From a checkpoint of a small mixture-of-experts model trained on Wikipedia.
Training: a variant of Adam for the experts, 680M tokens, 5590 steps.
Below are experts of layer 7 (counted from 0) of a mixture-of-experts language model. Rows are named router (the router's row for the expert), down (a neuron's output weights, with its number) and show model dimensions 0-127. Each number is 128 + 32 x the weight over its row's rms, rounded and kept within 0 to 255.
Before each expert's rows: a language model's description of what the expert responds to. This comes from a sample of Wikipedia text that the model never trained on.

# expert 56
Early word pieces. Short pieces near the start of lowercase words, such as u in suicide and Archuleta, se in seek, ref, del, plus LaTeX brackets.
router [124 100 118 114 111 136 131 127 128 171 195 135 150  86 128 143 100 144 134  90 101 145 150 147 134 127 133 124 113  84 118 113 166 126 103 174 179 107  82 146  35 133 123 120 125 141  96 120 120 194 116 141 161 142  89 110 154  96 189 132 101  93 142 112  98 153 141 105  97 143  76 136  73 165  90 120 143 181 118 133 154 144  73 195 140 191 157 179 167 189 135 111 147 120 115 201 107 133 158  68  75 144  82 134  94  97 139 183 113 162 187  61 122  91 148 102 103 145  96 150 161  77 131 144 126 167 109 135]
down0 [ 90 111  99 103 127 138 139 142 154  92 160 115 174 124  79 135 137  94  59 177 123  98  60 142 123 143 108 135 115  82  92  96 108 122 119 131 143  96 131  91 144 125 174  78  76 149 127 187 140 103 111 125 125 168 129 137 131 156 148 167 118  82 164 125 124 161 102 148  79 118  75 151 127 203  81  74 162 142 136 107 118  90 146 123 218 140  36 181 113 150 177 108 122  94 118  80 119 142  93 190 131 137 123  92 116 151 107 110  59 129 125 156 133  93 178 100  86 165 122 140 154  78 102  88 105 133 121 125]
down1 [123 135 161 189  68 152 101 190 163  59 136 106 137 157 143 128 145 103 171 149 153 106 143 105 157 179 151 130 117 118 116  83 173 140 113  98 195  79  98 152 107 105 134 138 143 192 131 183 169 115 114 166  70 124 168 162 105  99 103 154  73 154 215 155 152 122 150 143  79 159 178 152 142 199  83  89 109 131 186 131 124  98 134 116 116 156  73  88 132 148 161 129  85 129 159 134 135 121 143 142 142 145 124 178 122 146  90 170  99 100  86 125 165 116  95 129 141 103 143 163 112 115  87 116  75 105 100 100]
down2 [169 105 105 120 108 102 149 110 149  95 157 157 131 134 165 116  81 141 133 132  77 126 130 166 124 137 101 120 139 115 110 154 101 103 112 144 164 175 179 151  78 138  91 117 184 156  87 139 140  46  76 160  72 115 141  49 131  91 199 113 132 140 116 149  78 155  89 107 117  84 171 148 117 156 132  67 160 181 167 109 141 151 106  87 182 130  72  98 108 103 129 112  79 149 183 116 141 161 134 148  50 128 155 139 151 105  70 170 142  85 113 141 151 105 108 108 115 143 104 111  97 123 102  90 171 196 124 121]
down3 [165 101  91 167 150 136 143 124 150 177 134 110 123 134 134 163  79 123 161  65 143 150  99 152 160 155 127 126 116 154 134 115 137 120 144 136  92  86 109 156  68 140  77 152 143  76 126 111 128 149 157 154 125  96 135 110  79  25 140 164 116  40 153 205 170 144 138  81 129 113 134 139 132  75 201 155 136 140 125 163  98 137  95 185 131  94 160  55 203 139 172 141 159 129 115 126 121 102 151  95 153 135  83 145 181 119 122  89 114 130 188 181 111 155  75 125 139  92 139 158 134 130 114 129 105 102 118 132]
down4 [194 158 105 146 180  92 121 107 123 135  65 156 150 182 115 133 103  97  76 137 155 167 158  94 138 113 154 117  94 229 107 179 125 161 189 117 170 158 135 102 157 116 128 123  83 183 103 116  91 101 137 124 165 119 126 115 131 121  52 115  87 167 122 165 119 138 131  97 174 123 144  68 163 184 184 115 141 114  89 144 139 143  76 142 130 102  73 130 111 105 125  87 128  66 111 123 114  80 103  87  52 102 162 121 107 141 146  96 121  96 163 109 137 117 151 145 132 117 128 190 142 105  97  83 152 120 104 153]
down5 [123  73  90 114  98 176 137  93 151 109 118  94 121 183 103  85 167 133  77 111 173 208 170  71 139 117 139 121 139 116 192 187 112 159  82 141 126  95 148 116 153  88 149  97 136 142  98 159  81 177  77 135 176 153 106  71 141 175 154 139 123 158 107  92 166 176 140 133 112  94 112 107 149 116  90 168 143  99 103 135  84  99 165 123 118 138 156 118 162 137 176 181 160 168 115 150 137  73 113 146  97 127 129  76 113 107 144 113 153  91  99 124  88 179 150 153 120  82  97 160 150  93 164 145 141 113  47 148]
down6 [123 123 178  97 103 102 127  62 123 132 123 106  97 156 129 117 145 157  77  91  98 107 126 119 183 144  98 162 130 111 103 151 160 137 118 121 133  67 172 157  89 106 115 131 172 140  53 103 118 158 113 150 116 100 109  59 168  84 129 143 152 104 155 128 124 147  67 145 115  71  69  90 151 138 129 110 158 133 184 113 148 149 130 131 151 152 115 149 128  73  92 132 129 110 149 129 118 133 112 161 100 132 138 198  98 135 238  90 135 120 124  45 121  99 150 180  90 172 145  65 108 190 104 142  94 123  98 167]
down7 [109 170 170 167 115 190 104 131 171 117 109 133 153 124 115 141 134 144 157 170  77 123 192 182 133 149 109 121 124  76 116 136 109 145 110  97 142 160  97  95 146 166 163 187 116 170 120 175  78 148 122 156 147 147 160 132 191 127 162 101 151 110 130 108 113  80 101 108 231 115 143 166 133 178 178 104 140 102 105  90 139 106 124 112 149 142  74 151 169 103  86 116 110 100 138 164 143 128 150 113 116 118 117 145 177  62 133  83 144 138 137 179 143 122 142  66 167  88  83 150 183  59 125 127 144  88 103 184]
down8 [124 130  81 144 101 134 130 149  72 137 139 120 131  95 115 181 132 105 112 114 131 156  81  70  45 126 155 178  76 155  97 136 191 148 130 198  97 109 163 105 154  96 148 131 115 133 136  70  77  67  92 118  60 142 138 123 133 142  59 149 141 166  65 159 124  97 135 113 147 138 149 100 135 127 189 131  67 121 128 119 125 158  93 115  66 138 108 130 141  93 125 128 106 102  98  68 114 130 109 159 124 153 177 123 113  94 107 153 126 147 120 159 189 109 107 110 171 184 143 152 110 111 106 155 193  79  68 131]
down9 [131 144  73 121  30 175 150 192  77 100 147  85 134 102 118 173 114 162  87 153 157 154  75 170 136 181 137  91 179 126 137 111 199  93 147 132 126 121 138 179 122 146 148  95 104 130 132 126 134 186 109 147 151 168 137  91 152  75 125  63 117 154 164 158 165 142 108 130 140 122 149 106 127 169 147 140 141 102 151 132 163 154 193  93 143 105 152 130 140 173 178 157 119 104 126 101 166 148 141 180  79 136  90  88 144 175 130 156 133 134 133 113 178 135  89 172 173 116 127 149  97 114 183  57 148  97 142 114]
down10 [131  86  80 125 155 141 117 182 125 121 127 169 163 135  87 111 102 119  76  72  92 101 191  95  82 165 119  94 132 152  75 184 160 167 130 128 134  73 103 116 152 121 144 102 119 111  98 137  75 112 143 101  98 156 108 133 122 141  96 123 129 110 124 117 125 132 152  95 129 119 155 191 112 121 219 108 185 110 183 131 106 169 135 125  68 141  97 135 169  77 134 147  99 115 171 137 130 146 125 117 125 196 121 140 150  73 128 108 138 134  61  99 178 106 169 156 102 165 128 151 180 143 119 214 160  73 131  79]
down11 [149 140 168 124 115 155 128 141 134 143 189 148 122 116 104 142 129 105  82  93  57 118 148  97 134 106  62 107 141 167 102  70 157 166 139 155 143  83  97 101 127 165 137 157  69 149 214 103 122 103  90 152 156 155 102 116 164  97 171 143  34 137 142 151 115 170 118 105 175 118  92 101 161 155 134 159 137 108 161 177 176 126 135 109  79 142 169 123 135 113 103  55  92 130 116 105  82 107  90 112 150 130 138 137  82 140 176  94  84 120 110 213 120 140 144  79 130 131 138 124 143 154 109  62 150  99 165 122]
down12 [171  77  80  79 163 100 181 100  86 111 158 178 142 124 117 131 142 156  96 119  94  74  94 155 152  86 125 168 142 102  93  85 102  97  79 174 101  83 154 108  80 167 103 119  59 171 101 169 136 122 106 169 104 172 143 158 103 136  78 112 138  61 144 119 120  93  96 162  65  50  94 196 110  97 124 110 124 140 135 138  61 134 105 138 196  91 133 172 113 147 142 127 117 127 164 157 155 110 105 131  99 147  98 125 126 122  81 161 133 159 120 125 147 115 141 132 172 150 118  88 179 153 108 123 182 133 122 121]
down13 [119 103 109 127 150 151  82 184  81  94 134 157 109 119  42 161 121 134  50 137  96 123 196 138 102 146 142  97 189 143 125 184 124 162 129 157  94  97 126 152 113 147 119  93 166 150 114 118  79 159 154 124  85 133 127 163 126 160 110  93 102  99 141 112 135 114 135 116 109 152 176 177 115 146 201 106 140  76 135 124 118 175 124 151  67 119 144 140 161  95  91 183 144 102 116 181 187 146 126 115 122  95 140 133 117 113 140 148 132 164  60 130 165  92  84  83 171 112 154 153 135 130 174 215 113 109  78  93]
down14 [142 133 117 135 122 119 149  69 128  71 127  91 101 127 126 101  79 102 125 117  73 104 173  81 125  82  83 163 150  99 120 132 118 102 125 178 156 167  80 134 112 128 163 107 206 108 143 129 146  89 111 108 216 122 128 151 130 113 110 144 121 159 178 135 162 113 108 176  77 115 115 112 101 138 204 136 146 160 144 142  87 117 130 128 105  84 129 143 163 155 189 110 117 180  87 142 112 178 164 163  43 118  73 184 165 127 135 126 151 182 181 170 108 107 187 111 131 143 133  95 153 133 175 113 151 123  97 166]
down15 [100  43 106 104 150  70  93 146 210  68  92 122 125 136 224  99 102 118 133 151  75 107 117  90  75 163 130 115 195 110 165 149 115 135 178  96 106 136  92 102  94 168  44 104 131 104 148 148 163 164 120 133 148  80 125  98  96 147 142  95 132 174 150 157 145 116 137 165  99 122 149 160 151 130 111 153 144 177  97 179 190 166 130 168  93  79 180 104 132 100 134 119 108 121  98 116 100 164 133 112 146 103 111 131  99 114 115 154 130 195 144 128 147 120 113 166 119 130 169  78 106 135  96 133 123 101 128 157]
down16 [116 121 139 112 121 120 114 180 120 100 115 154 120 101 104 142 147  67  99 164 114 102  56 136  74 121 132  59 138 182 164  52  97 158 154  99 159 131 179 112 100 112 171 134 143 221 185 138 112  89 123 138 130 101 180 183 125 137 159 132 140 116 125 140 119 111 151  95 127 170  94 104  90  93 133 122 137 132 191  79 161  75 103  50 166 107 129 128 170  55  80 154 137 166 145 148 166 141 144 103 173 155 135 162 114 108  72  87 152 147 110 107 141 124 149 140 129 135 176 173 170 127 129 137 110 131 163 148]
down17 [129 138  99 124  83 158 120 176 170  60 101 136 140 132 161 122 115 131 139  92 132 145  59 148  38 169  90 126 155 160 132  72 104 114  88 104 125 145 137 173 196 149  95 124 112 121  93 123 132 104 205 211 164 140 110 110 145 146  89 132 141  97  79  76  74 102 118 135 128  83 149 128  99 132 135 121 131 119 177  76 164 166 169 132 177 128 137 117  50 126 103 120 125 126 122 136 151 104 101 136  99  85 123 141  89 170  85 139 187 122 193 154 122 173 114 148 114 182 157 159 128 104 166 115 145 128 134 165]
down18 [132  72 107 152 187 181 107 151  76 151 124 156 131 146  52 146  58 114  72  47 133 134 196 117 122 133 112 124 226  77 126 159 122 177 148 144  79 111 125 116 129 108 114 129 147 125  80 105  86 133 177 129  64 165 115 113 107 146  97  74 157  91 150  97 140 161 132 126 165  85 131 187 128 131 182  65 153 143  86 143 120 133 161 180  65 121 118 125 110 141  89 120 134 127 134 124 168 119 126  84 109 195 116 141 131 102 162 114 118 139 100 149 140 105  97 104 154 151 116 177 153 136 135 142 144 107 110 124]
down19 [ 94 146 142  98 172 147 161 135 158  96  97 184 123 145 155 146 134 120 204 144 197 113 174 180 139 151  69 136 134 154 144 133 156 143  83 152 118 117 111 135 156 104 170 135  97 112 134 154 120 140 148 119 167 181 119 171 164 105 123 103 136 114 140 143 151 123 136 150  88  83 187 148 139 164 118 150 186 113 159  85 101  84 112 122 105 126 147 122 177 129  77  83 128  73  43 161 166 181  95 118  81 137 101 113 198 168 129 143 165 129 122  99 200 156  85 148 147 111 117 122 154 159  52 145  86 124 121  84]
down20 [105 110 178 131 168 111 170 109 126 184  96 126 160 215 115 118  97 127 151  82  97 148 115 153 147 150 136 139 159 115 100 192 147 134  91  83  74 152 104 171 138 157 111 146 135  98 105 139 139 114 194 119 133 131 117 140  97 142 105 106 115 136 120 149 199  92 147 140 131 103 160 164 179 155  73 119  94 130 123 113 101 128 160 100 145 124 230 136 143 169 116 105  76 138  71 113 127  54  95 151  52 100  98 129 148 159 130 117  82 156 139 134 157  76  86 114 183 152  58 144 156 114 107 147 130 126 102  91]
down21 [200  87 111  76 157 139 123 149 106 139  96 136 136 170 116 143 145 137  73 134 171 153 142 162 146 113 204 137 106 154 120 194 101  67 172 119 169 159 112 111 116 172 163  69 110 101 146 131 101 137 115 141 149 156  72  97  87 143 160 109 134 100 149 119 146 173 132 112 137  58 125 202 202  87 159 120 130  98 136  96 106 176  98 130  57 113 147 103  83 105 156 139 128 123 118 118 125  98 172 171 167 194 121 129 143 167 149 109 144 164 118 122 135 129 128 132 125 165 206 155  84 138 156 127  74  99  98 108]
down22 [148 138 150 138 111 145 103 124 109  42 107 115 120 186 172 101 103  97 170 185 137 117 146 104  99 172 109  69 138 143 134 163  81 115  98  83 146 171  80 136 186 131 145 120 185  95 255 103 125  98 115 153 157 117 167 142 117 126 121  61 157 118 120 111 132 101 166 152 149 117 142  97  74 125 128 156 181  48  90  95 126 128 102 113 112 114 112 125  76  97 152 133  90 149 120 130 125 181 159 124 113 156 135 107  97 138 150 119 117 105 155 149 149 127 110  90 200 172  92 182 141 120 116 112 137 148 142 146]
down23 [117  93  90  92  70 130 139 131 136 143  96 171 129 135 144 176 100 120 238  76 130 124 181 155 101  70 151 132 158 123 133  94 124 144  98  98  74  88 177 108 120 181 110 110 108 165 161 155  99 203 114  98  83  87 116 129 142 147  87 164 109 165 111 147  72 140 156 162  77 131  69  95 160 145 140 121 136 206 141 152 147 180 117 123 129 153 105 176 179 121 111 123 140 120  93 135 108 128 128 164 112  91 195 129  99 112 101 141 150 125 169  74 149 147 205 125 145  90 153 146 146 125 122 152 136 119 153 120]
down24 [100 136  96 127 142  72 132 175 135 135  96  97 153 142 118 116 121 181 126  63  65 137 126 104 106 129 174 157 101 105 137 139 130 126  87  97 196 146  72  91  91 154 107 123 164 148 205 107  81 125 188 115 152 108 169  99 102 165  65 147 152 160 165  97 130 175  98  92 149 124  97 122 111 120  56 116 126 141 152  92 109 131 177 102 112 106  98 167  60 152 154  97 108 106  73 110 121 151 108  84 120 177 149 143 125 142 114 145 165 109 160  95 160 142  48 186 127 119 177 101 160  92 149 108 139 160 148 104]
down25 [110 152 144 132 159 162 137 126 113 110 127 177 102 163  75 179 141 135 193 116 121 153 149 145 128 142 160 150 173 139 100 140 107 133 123 115  94 146 105 189 184  77 106  66 116 138 174 149 142 127 122 102  79 122 121 140 153 101 159 111  85 125 124 156  80 194 163 175 163 183  77 117 114  96 197 172 142  86  85 156  87 114 152 118 151 119 133  82 104  86 184 112 113 180 105 183 117 111 148 138 148 100  90 142 123 171  83 154  66 107 148 170  88 143 110  56 148 152 142 138 138  92 108 150 120  82 176  92]
down26 [127 189 102  73  78 113 139 102 142 151 134 151 133 161  90 154  72 166  77 117 209 152 138 107 132 116 130  86 118 168 196 186  99  74 145 155 145 158 150 179 151 167 121 157 133 109 113 146  90 147  69  93 172 125 163  97  77  94 136 144  88 114 117 114 123 130 114 140  80 104  68 182 160 120 149  83  95 135 131 124 123  59 119 114  96 131 106 115 122 153 141 143 107 110 134 115 115  65 135 197 140 131 170  72  95 136 216 136 116 107 108 133 125 132  89 129 163  64 148 149 127 131 130  84 129 137 126 175]
down27 [150 122 166  53 142  73 181 179 172 144 120 139 167 187 154 129 145 165 113 128 111  92 150 185 135 138 141 120 156 126 141 112 157  84  97 105 109 131 124 145  97 158 156 153 184 106  93 154 155 120  96 152 159 131 148  86 153 113 168 122 108 109  82 109  54 104 112  88 150 151  62 154 124 156 169  91 112 221 185  90 136 131 166 132 170 141 132  90 153  94 156  63 103 141 172 139 144 122 138 111 139  98 161 131  95  55 192 136 145 102 123 114 101  86 109 127 133 145 156 126  91 158 172  91  84 152 134 143]
down28 [169 100 106 117 104  82 111 135 141 126 107 128 157 118 144 140 164 108 161  27 110 140 166  88 128 131 155 149  99 104 116 141 137 111 144 100 136  99 146 130 114 111 139 126 128 155  61 151 134  87  77 135 135 170 151 207 131 104  81  85 130 132 149 150  47 143 136 141  96 121 124 189 121 144 153 148 158 139 102 102  73  54 120 156 164 167 129 144 121 144  84 135 173 118  81 169 146 147 110 154 127  54 157  71 160 123  41 124 118 203 158 145 162 130 170 147 113 101 122 162 142 106  70 127 104 104 144 171]
down29 [113 108  63 123  99 129  85 134 133  98 107 119 115 114 132 153 108  98  78 123 136 121 143  91  79 195 122 165 111  62 155 113 191 110  75 170 156  77 159 181 139 129 161 134 134 116 120 127 117 134 120 135 121 154 120 157 174 118 178  84 133 122 120 111 155 112 108  92 134 161 157 153  73  98 132 163 102  97 126 110 118 114 124 124 179 115 190 207 161 115  89 115  85 110 150 159 131  87 114  55  92 127  73 100 155 152  84 135 163 127  53 131  67 132 159 130 141 174  64  72 128 185 102 144 152 141 114  92]
down30 [ 90 135 129  63 135  83 115 156  90 117 176 138 127 131  66 129 149 184 120 113 106 181 180 130 144 175  83  94 149 131 161 188  90 143  92  99  91 122 162 154 117 154 155 120 146 118  69 115 126 155 126 117 160 183 127 138 205 190 148 159 197 145 121 137 166 137 104  97 151 102 133 160 132 131 191 111 156 123 143 137 120 140 153 120 114 181  94 137 140  50 145 152 160 123 107 171 141 153 142 207 111 138 112  92 124 124 130 202 114 122  96  73 149  95 165 107 173  86 175 132 154 171 129 155  92 150 134 150]
down31 [142  92 151 100  93 110 118  99  64 137 122 161 112 159 100 125 156 184 116 184 107  50 127 109  87 108 132 140 175 110 196 162 163 159 134 165 147  91 168 152 162 123 165 125 106 134  89 125 121 106 145  55 101 119 163 118 106 136 123 148 168 146 123 120 202  71 156 140 153 116 173 197  95 144 192 152 129 103 153 109 151 136 133 125 124 185 141 127  96 118 157 163 141 126  94 174 138 180 121 186 101 138  75 132 169 129 165 188 113 134 118 136 171  95 153 148 155 113 143  59 152 174 114 147 112 141 183  90]
down32 [128 115 111 132 148 119 137  69  96 160  82 149  90 128 115 171 159 151 107 109 118 131 106 173 114 170 118 127 113 174 129 138 101 133  74 116 106 159 123 198 144 132 115 195  84 132 135  54 161  75  48  96 166 171 170 174  67 148 171  85 109 161 132 128 139 132 143 121 111 100 182 116 160  90 112  88 115 119 127 144 130 149 149  84  78 185 106  99  80 157 154 137 105 122 125 102  88 123 105 155 112 101 141  52 138 129 122  77 153 150 156 114  67 120 118 146 146  74 136  77 151 183 117 104 108  63 149 140]
down33 [146 104 130  49 150  76 147  87 104 203 158 130 167 164 108 140  96 167 108  77 126 160 130 119  90  98 131  51 140 132 126 154 145 118 109 141 116 134 178 148 151 179 107 112 177 151  97 111 131 172 119  72 168 130 127 134 144  83 147 161  60  97 107 116  82 188  90 109 124 135 131 141 147 140 197 145 146 189 134 127 128 132 123 118  91 175 169 166 116 130 176 153 132 132 106 194  93 124 173 143 143 133 170  83  95  58 186 117 115  92 111 127 166  98 209 124 117 133 124 154 150 133 104  84 122 130 132 116]
down34 [ 89 118 160 108 122 179 138 113 118 121 103 129  90 130 136 182 131 121 209  71  98 143 157  82 121 143  70 157 140 161 124 136  90 173 149  97 144 111 209 113 116 161 109 101 127 114 119  98  75 146 157 127  96 116 114 157 128 151 123  98 122 102 118  74 161 175 164 110 148 216  89 112 150  74 150 142 158 109 155 115 195 119  55 163 135 137 121 150 116 132  97 128 147 135  76 166  89 175 126  92  92  97 117 118  74  95 133 138 129 197 133 160 122  87 169 190  87  90 126 114 173  98 140 180 116 138 110 140]
down35 [175 133  84 118 130 115 124  76  99 146 183 109  72 141 189 104 124 202 135  67  77 159 169 144 201 170  93  92 110 156 113 143 117 128 170 106 119  94  97 116  74  55 110 143 181 101 156 156  97 124  93 175 119 129 159 141 167 150 124 137  98 121 118 133 132  94 139 124 104 140 135 131 153  99 110 194 205 111 126  93 145 186 121 106 148  50 161 133 128 118 151 119 166  94 179 164 142 152 119 137 128 127 141 150 129 144 155 108 145 155 164  83 170  80 143  93  77  66 136 144 135 117 102 144 137 128 149 180]
down36 [137 153 182 173 137 110  69 107 149 182  95 105 101 116 126 165 121 154 107 142 142 147 135 184 114 204 119 139 153 182 115 162 130 103 140  89  85 154  90  99 138 161 146  85 112 123 153  81 125  88 126 190 108 101 134 148 114 126 137 151 151 140 113 156 161 137 161 176 127 119 123  69 183  93 111 145 153 119 111 120 176  83 108 102 191 165 155 136  87 130 192 159 152  65 162 143 114  76 105 101  89  65 126 157 143 175 148  93 175 158 102  58 106 127 118  90 134  96  94 150 158  99 120 106 143  71 159  85]
down37 [101  91 106 128 144 118 101 129 163 120  90  77 185  95  80 126 145 128 201 133 108 119 131 139 126 201 110 125 169 113  96 142 135  85 157  87 118 125 120  94 190 150 141  90 106 166 170 185 122 148 161 131 148 134  96 112 153 169 162 174  62 160 165 123 189 156 108 120 131 142 125 129 149 120 140 150 127 139  76 144 110 160 161 156 126 152 142 145  94 153 170 194 131  51 141 122 145 242 119  94  81 120 148 143 184 171 153 141 132  92 105  96 139 117 132  90 156  98 138  79 125 111 129 145 110 196 157 115]
down38 [123 130 119 175 129  97 189 126  59 136 184 128 154 134 118  89 173  88  97 140 125 197  98 135  86 115 141 109 126 157 161 128 106  75 135  88 169 116 129 153 104 163 105 120 132 110 170 109 158 170  94 122 141 120 116 125 134  79 129  58 171 116 164 158 158 104  98 175 139 125  39 144 134  82  72 140  91 120 103 125 120 108 140  92 106  95 141 100 126 128 127 140  90 175 143  99 153 162 116 127 160 114 162 175 122 111 116 129 110  65 179 189  94 177 126 141 127 140 117 101  90 186 158 133 129 239 139 108]
down39 [ 89 124 194 139 121 159 180 116 184 151 110 120 146 147 155 103 131  95 170 118 126 168  85 108 150 149 174 135 144  86 142 124 164  93 147 112 150 124 111 155  83 158  48 141 144 171 130 106 164 101  98 139 142 106  82  92 135 132 171 112 144 130 162 166 107 144 147 101  82  95  78 121 128 160  82 149  87 119 157 157 107  70 141  72 148 149 149 117 121 149 110  71  94 172 103 146 157 125  76 129 119 155  78 108 127 119  55 177  36 152  95 154 101 123  64 159 105 134  74 135 162 118 149 126  88  68 149 153]
down40 [193 128 119 107 170  83 139 104 107  72 184 105 118  69 166 166 143 135 151 138 100 128 162 128 195 161 111 122 120  93 150 107 138 133 144 177  85 129  86  92 122 106 171  91 164 103 137 150  95 125  80 142 161 145  90 124  70 129  97  89 125 151  71 164 153 109 134 100 105 127 157 130 144  81 107 154 103  77  99 127  90 137 112 163 158 113 143  96 144 127 135  88 146 150 122 133 135 127 105 190 134 107 162 199 151 158 196  84 167 161 158 172  92 120  89 111 126  98  75 121 135 132 121  69  28 102  91 140]
down41 [133 186  55 120 104 137 113 155 114 121 131 173 133 113 120 136 115 172 130 138  66 144 130 131  97 135 197 130 111 105 110 145  53 105  21  85 119  98 105 168  92 125 191 139 135  55 117 122 139 137 155 145  83 124  97 118 117 111 112 128 174 117 134 163  77 122 107 147 143 114 147 161 141 219 159 205 143  99 169 186 136  88 167 130 155 129 124 141 158 115 137 135  99 189 110 160 121 110 122  93  93 127 134 150 127 128 128 123 146 136 178 105 119  90 116 155  81  92 197 123 145 134 122  87 157 120  90 182]
down42 [114 151 171 158  77 115 139 110 111  26 113 186 109 129 112 174 139 140 146 110  92 153 117 102 130 115 119 125 151 133 163 126  76 145 126 143 154 185 166 212 166 130 181 123 124  94 133  78 159 137 194 152 155 118 105 150 129  51 117 157 155 155 148  97 117 174 112 144 140 105  98  55 114 150 138 126 128 104 138 141 118 148 137 147 140 107  91 130 169  99  89 139 141 114  96 109 103 211 147 145  68 107  98  93 168 110 127 130 159 136 121 184 114 161 137 179 159 122 119 122  78 144  70 165 162  52 140 151]
down43 [143  93 160 166 120 159 111 113 118 126 160 111 131 101  99 119 159 127 111  90  55  41 158 123 115 101 173 104 137  85 160 173  91 154 160 186 163 121 164 183  89 162 119 122 112 139 191 174 130 140 114 150 101 155 105 124 124 107 162 117 171  94 175 141 199 116 107 103 135  51 157 179 133 118 128  85 121  82 120 125 173  30 150 130 136 122  67 123  95 121 104 126 168 102 163 172 153  72 181 107 113 174 100 103  97 111 148 133 124 124 124  99 157  95 154  92 113 110 122 135 111 157  88  92 121 104  99 128]
down44 [122 147  79 145 110 114  95 192 116  53 171 162 129  59  60 144  95 112 108 118 193 147 149 153  77 145 154 136 122 119 190  78 174 134 150 138 156 117 107 155 123  95 173  70 160 133 195  70 111 114 111 158 153  66 112 136 134 112  99 155 138 134 111 124 144 142 102 119 132 164  81 100  74 144 109 140 100 135 106  92 126 109 151 143 162 193  57 122 151 169 136 137 158 121 117 113 136 125 108  92 154 124 193 139  70 148 123 165 153  76 141 108 170 158 138 129 101 145 156 121 150 190 180 109 159 158 122 147]
down45 [110 106 137 133 107 129  67 153 110 109 150 159  85 119 208 152  63 110 174 110 121 115 149 104 159 125 112 127 114 160 139 106 109 100  88 100 139 133 126 188 123  65 182 102 173 183  90 140 105 145 159 105 166 149 106 108 168 165 128  90 150 156 121 168 145 122  89 130  73 120 163 128 117 131 164 200 170  81 149  88  96 127  88 118 110 122 155 155  79 133 124 111 130 131  87 121  73 132 132 134 108 152 179 150 162 120  51 104  87  47 123  85 149 106 156 101  79 123 174  87  89 128  65  89 129 134 122 133]
down46 [102 135 114 170 154 103 126 130  65 162 162 109 109  98 171 137 100 114  89 160 121  86 125  81 199 133 173 150  91 135 161 155 116 121  10 101 143 185 155 221 102 106  88 112 151 169 148  92 132  79 117 133  89 159 153 132 120 135 102  93  88 155 147 158 149 106 122  60  99 146  83 144 153  92 130 134 133 106 185 113 119 134 127 123 150 107 143 121 156 116 152 148  83 108 145 128  83  47  83 158 171  98 142 168  88 161 132 134  84 134 120 110 108 155 136 134 103 119 190 107 111 155 134 124  72 153 118 131]
down47 [113  93 101 178  82 160  80 139 168 171 116 108 181 122 172 160 142 124 155 132 144 131 125 155 110 162  64 162 122  69 128 111 107 140 128 104 209 134 127 151 175 124 142 119 170 120  75 159 103  97 148 117 126 111  92 102 137 141 120 164 106 117 152 129 120 166 163 109  84 135 128  76  95 197 130 132  61 136 113  64  69 110 130 132 153 147 112 147 170 148 121 144  89 183  70 153 150 157  84 127 112 126 106 104 191 178 121 221 102 111 139 109 135 165 127 138 101 152 132 172  76 129 105 111 142 173  66 107]
down48 [145  81  92 103 153 126  87 105 163 141 171 116 139 134 205 127 124 124 135 111 113 101 112 139 134 118 138  99 160  95 134 159 110 150 125  90 123 156 125  91 205 108 129 127 140 157  99  63 176  66 160 171 170  76 157 134 103 122 120 142  59 129 139 190 127 131 145 123  50 126 147 110 130 124 111  87 128 183 160 163 210 153  89  51 109 218 156  90 138 191 124  98 100 123 134 172 178 117 129 148 118 104 162 116  93 162 126 169 105 157 113  99 116  84 113 139 131 180 131 133  88 117 127 110 149 152 135 135]
down49 [160 144 100 121 153 137 147  62  99 181 172  89 129 162 120 169 104 168 100 135 126 127 126 135 151 119 121 154 154  82 144 115 116 124 166 127 197 151 148 158 133 100  53 136 155 141  97 148 166 110  80 150 154 122 172  58 161 141 127 146 118 106 144 152  90  80 120 164 111 137 171 160 119 116 138 160 171 174 158 125 194 147 187  89 128  80  77 204  95  76 132 157 116  80  92  85 172 124 108  86  86 118 105 101 138 110 164 129 149 127 165  90 145  91  79 162 117 143  99  78 125 147 176 105 151  77 165 112]
down50 [178 163 177 172 165 139 152  63  93 113 143 145 144 127  98 124 109 137  94 141 103  87 150 102 122  82 107 226 136  93 137 158 118  89 121 191 114 130 149  82 141 120 125 145 125 146 119  79 134 164 118 152 126 128 127 142 122 113 100 101 125 131  71  91 121 130 138 177 114  90  85 166 137 190  78 150 114 142 112 135 136 139 143 224  38 132 154 189 106 201  76 134 131 124 126  99 172  84 170 133 146 123 138 174 110  67 146 137 122  99 144 194 171 110 138 120 109  94 143 142 139 131  98  87 154 141 127 157]
down51 [174  61 194  83 126 108  85 105 115  68 147 179  85 142 144 132 143 143 118 163 105 143 163  87  95 137 113 126 113 100 134  90 126  98 129 108 135 122 117  57 152 121 150 115 158 149 129 153 145 130 120 116  87 128 155  29 171 178 102 108 111 107 143  58 156  92  97 135 173 150 118  75 135 114 133 146 154 139  98  92 137 157  90 125 123  99 134 125 122 131 175 198 111 151 131 101  58 149 168 128 157 111 108 143 153 182 126 173  48 138 101 141  82 147 148 124 136 112 156 108 152  65  72  95  89  78 140 122]
down52 [185  95 115 126 159 112 101 129 161 207 111 149 153 128 104  72 113 137 126 104 109 192 173 117 128 125 129 133 104 135  98 121  98  85 130 109 129  83 122 149 133 139 144 118 182  76 162  87  83  67 114 153 132 135 102  81 138 130 121 135 176 127 132 161 192  99 166  97 165 150 150 154 154 100 200 129 140  81 131 144 125 168 126 117 114  81 106 148 215  49 140 128 151  78 132  83 141 132  76 153 144 161 104  73 172  98  93 125 110  99 112  90 176 141 122 144 133 167 151 109 134  83 139 147 139  54  94  85]
down53 [146 119  56 101 173 105 138 171 133 106 146 161 130 105  63 163 136 147  92 152 130  83 175  91 133 166 193  76 146 177  55 159 137 114 122 171 107  94  66 149 129 156 117 111  92 153 142  90  71 125  78  85 119 162 165 195 110 161 137 178  81  68 150 182 125  84 144 117 143 116 122 175  90 171 181 102 101 148 143 158 106 138 134 127  94 110 132 152 157 120 161 170 123 107 116 135 109  71 115 147 153 116 128 145 179  78 138 148 135  90 101 140  81 118 130  92 132 100 150 169 123 162 142 161 134 114  97  87]
down54 [163  44 115 155 163 194  81 174 111 130 114 163 149 199 122  73  71 127 130 124 179 106 155 113 123 105 132 127 162 110 104 124  92 120 181 115 112  85 112 148 117 103 124 143 131 105 122 153  74 116 142 172 119  82 135 136 108 151 112 149 125  89 159 195 157 166 114 184 150 132 104 147 142 129 175 159 158 161 118  92 143  55 148 141 128  60  86 186 103  73 154 107 119  87 123  92  97 104 121 147 144 143 160 186 192 163 150 153  93 139 108 151 126  92 132 153 149  85 136  65 151  80 104 118 144 155 112 127]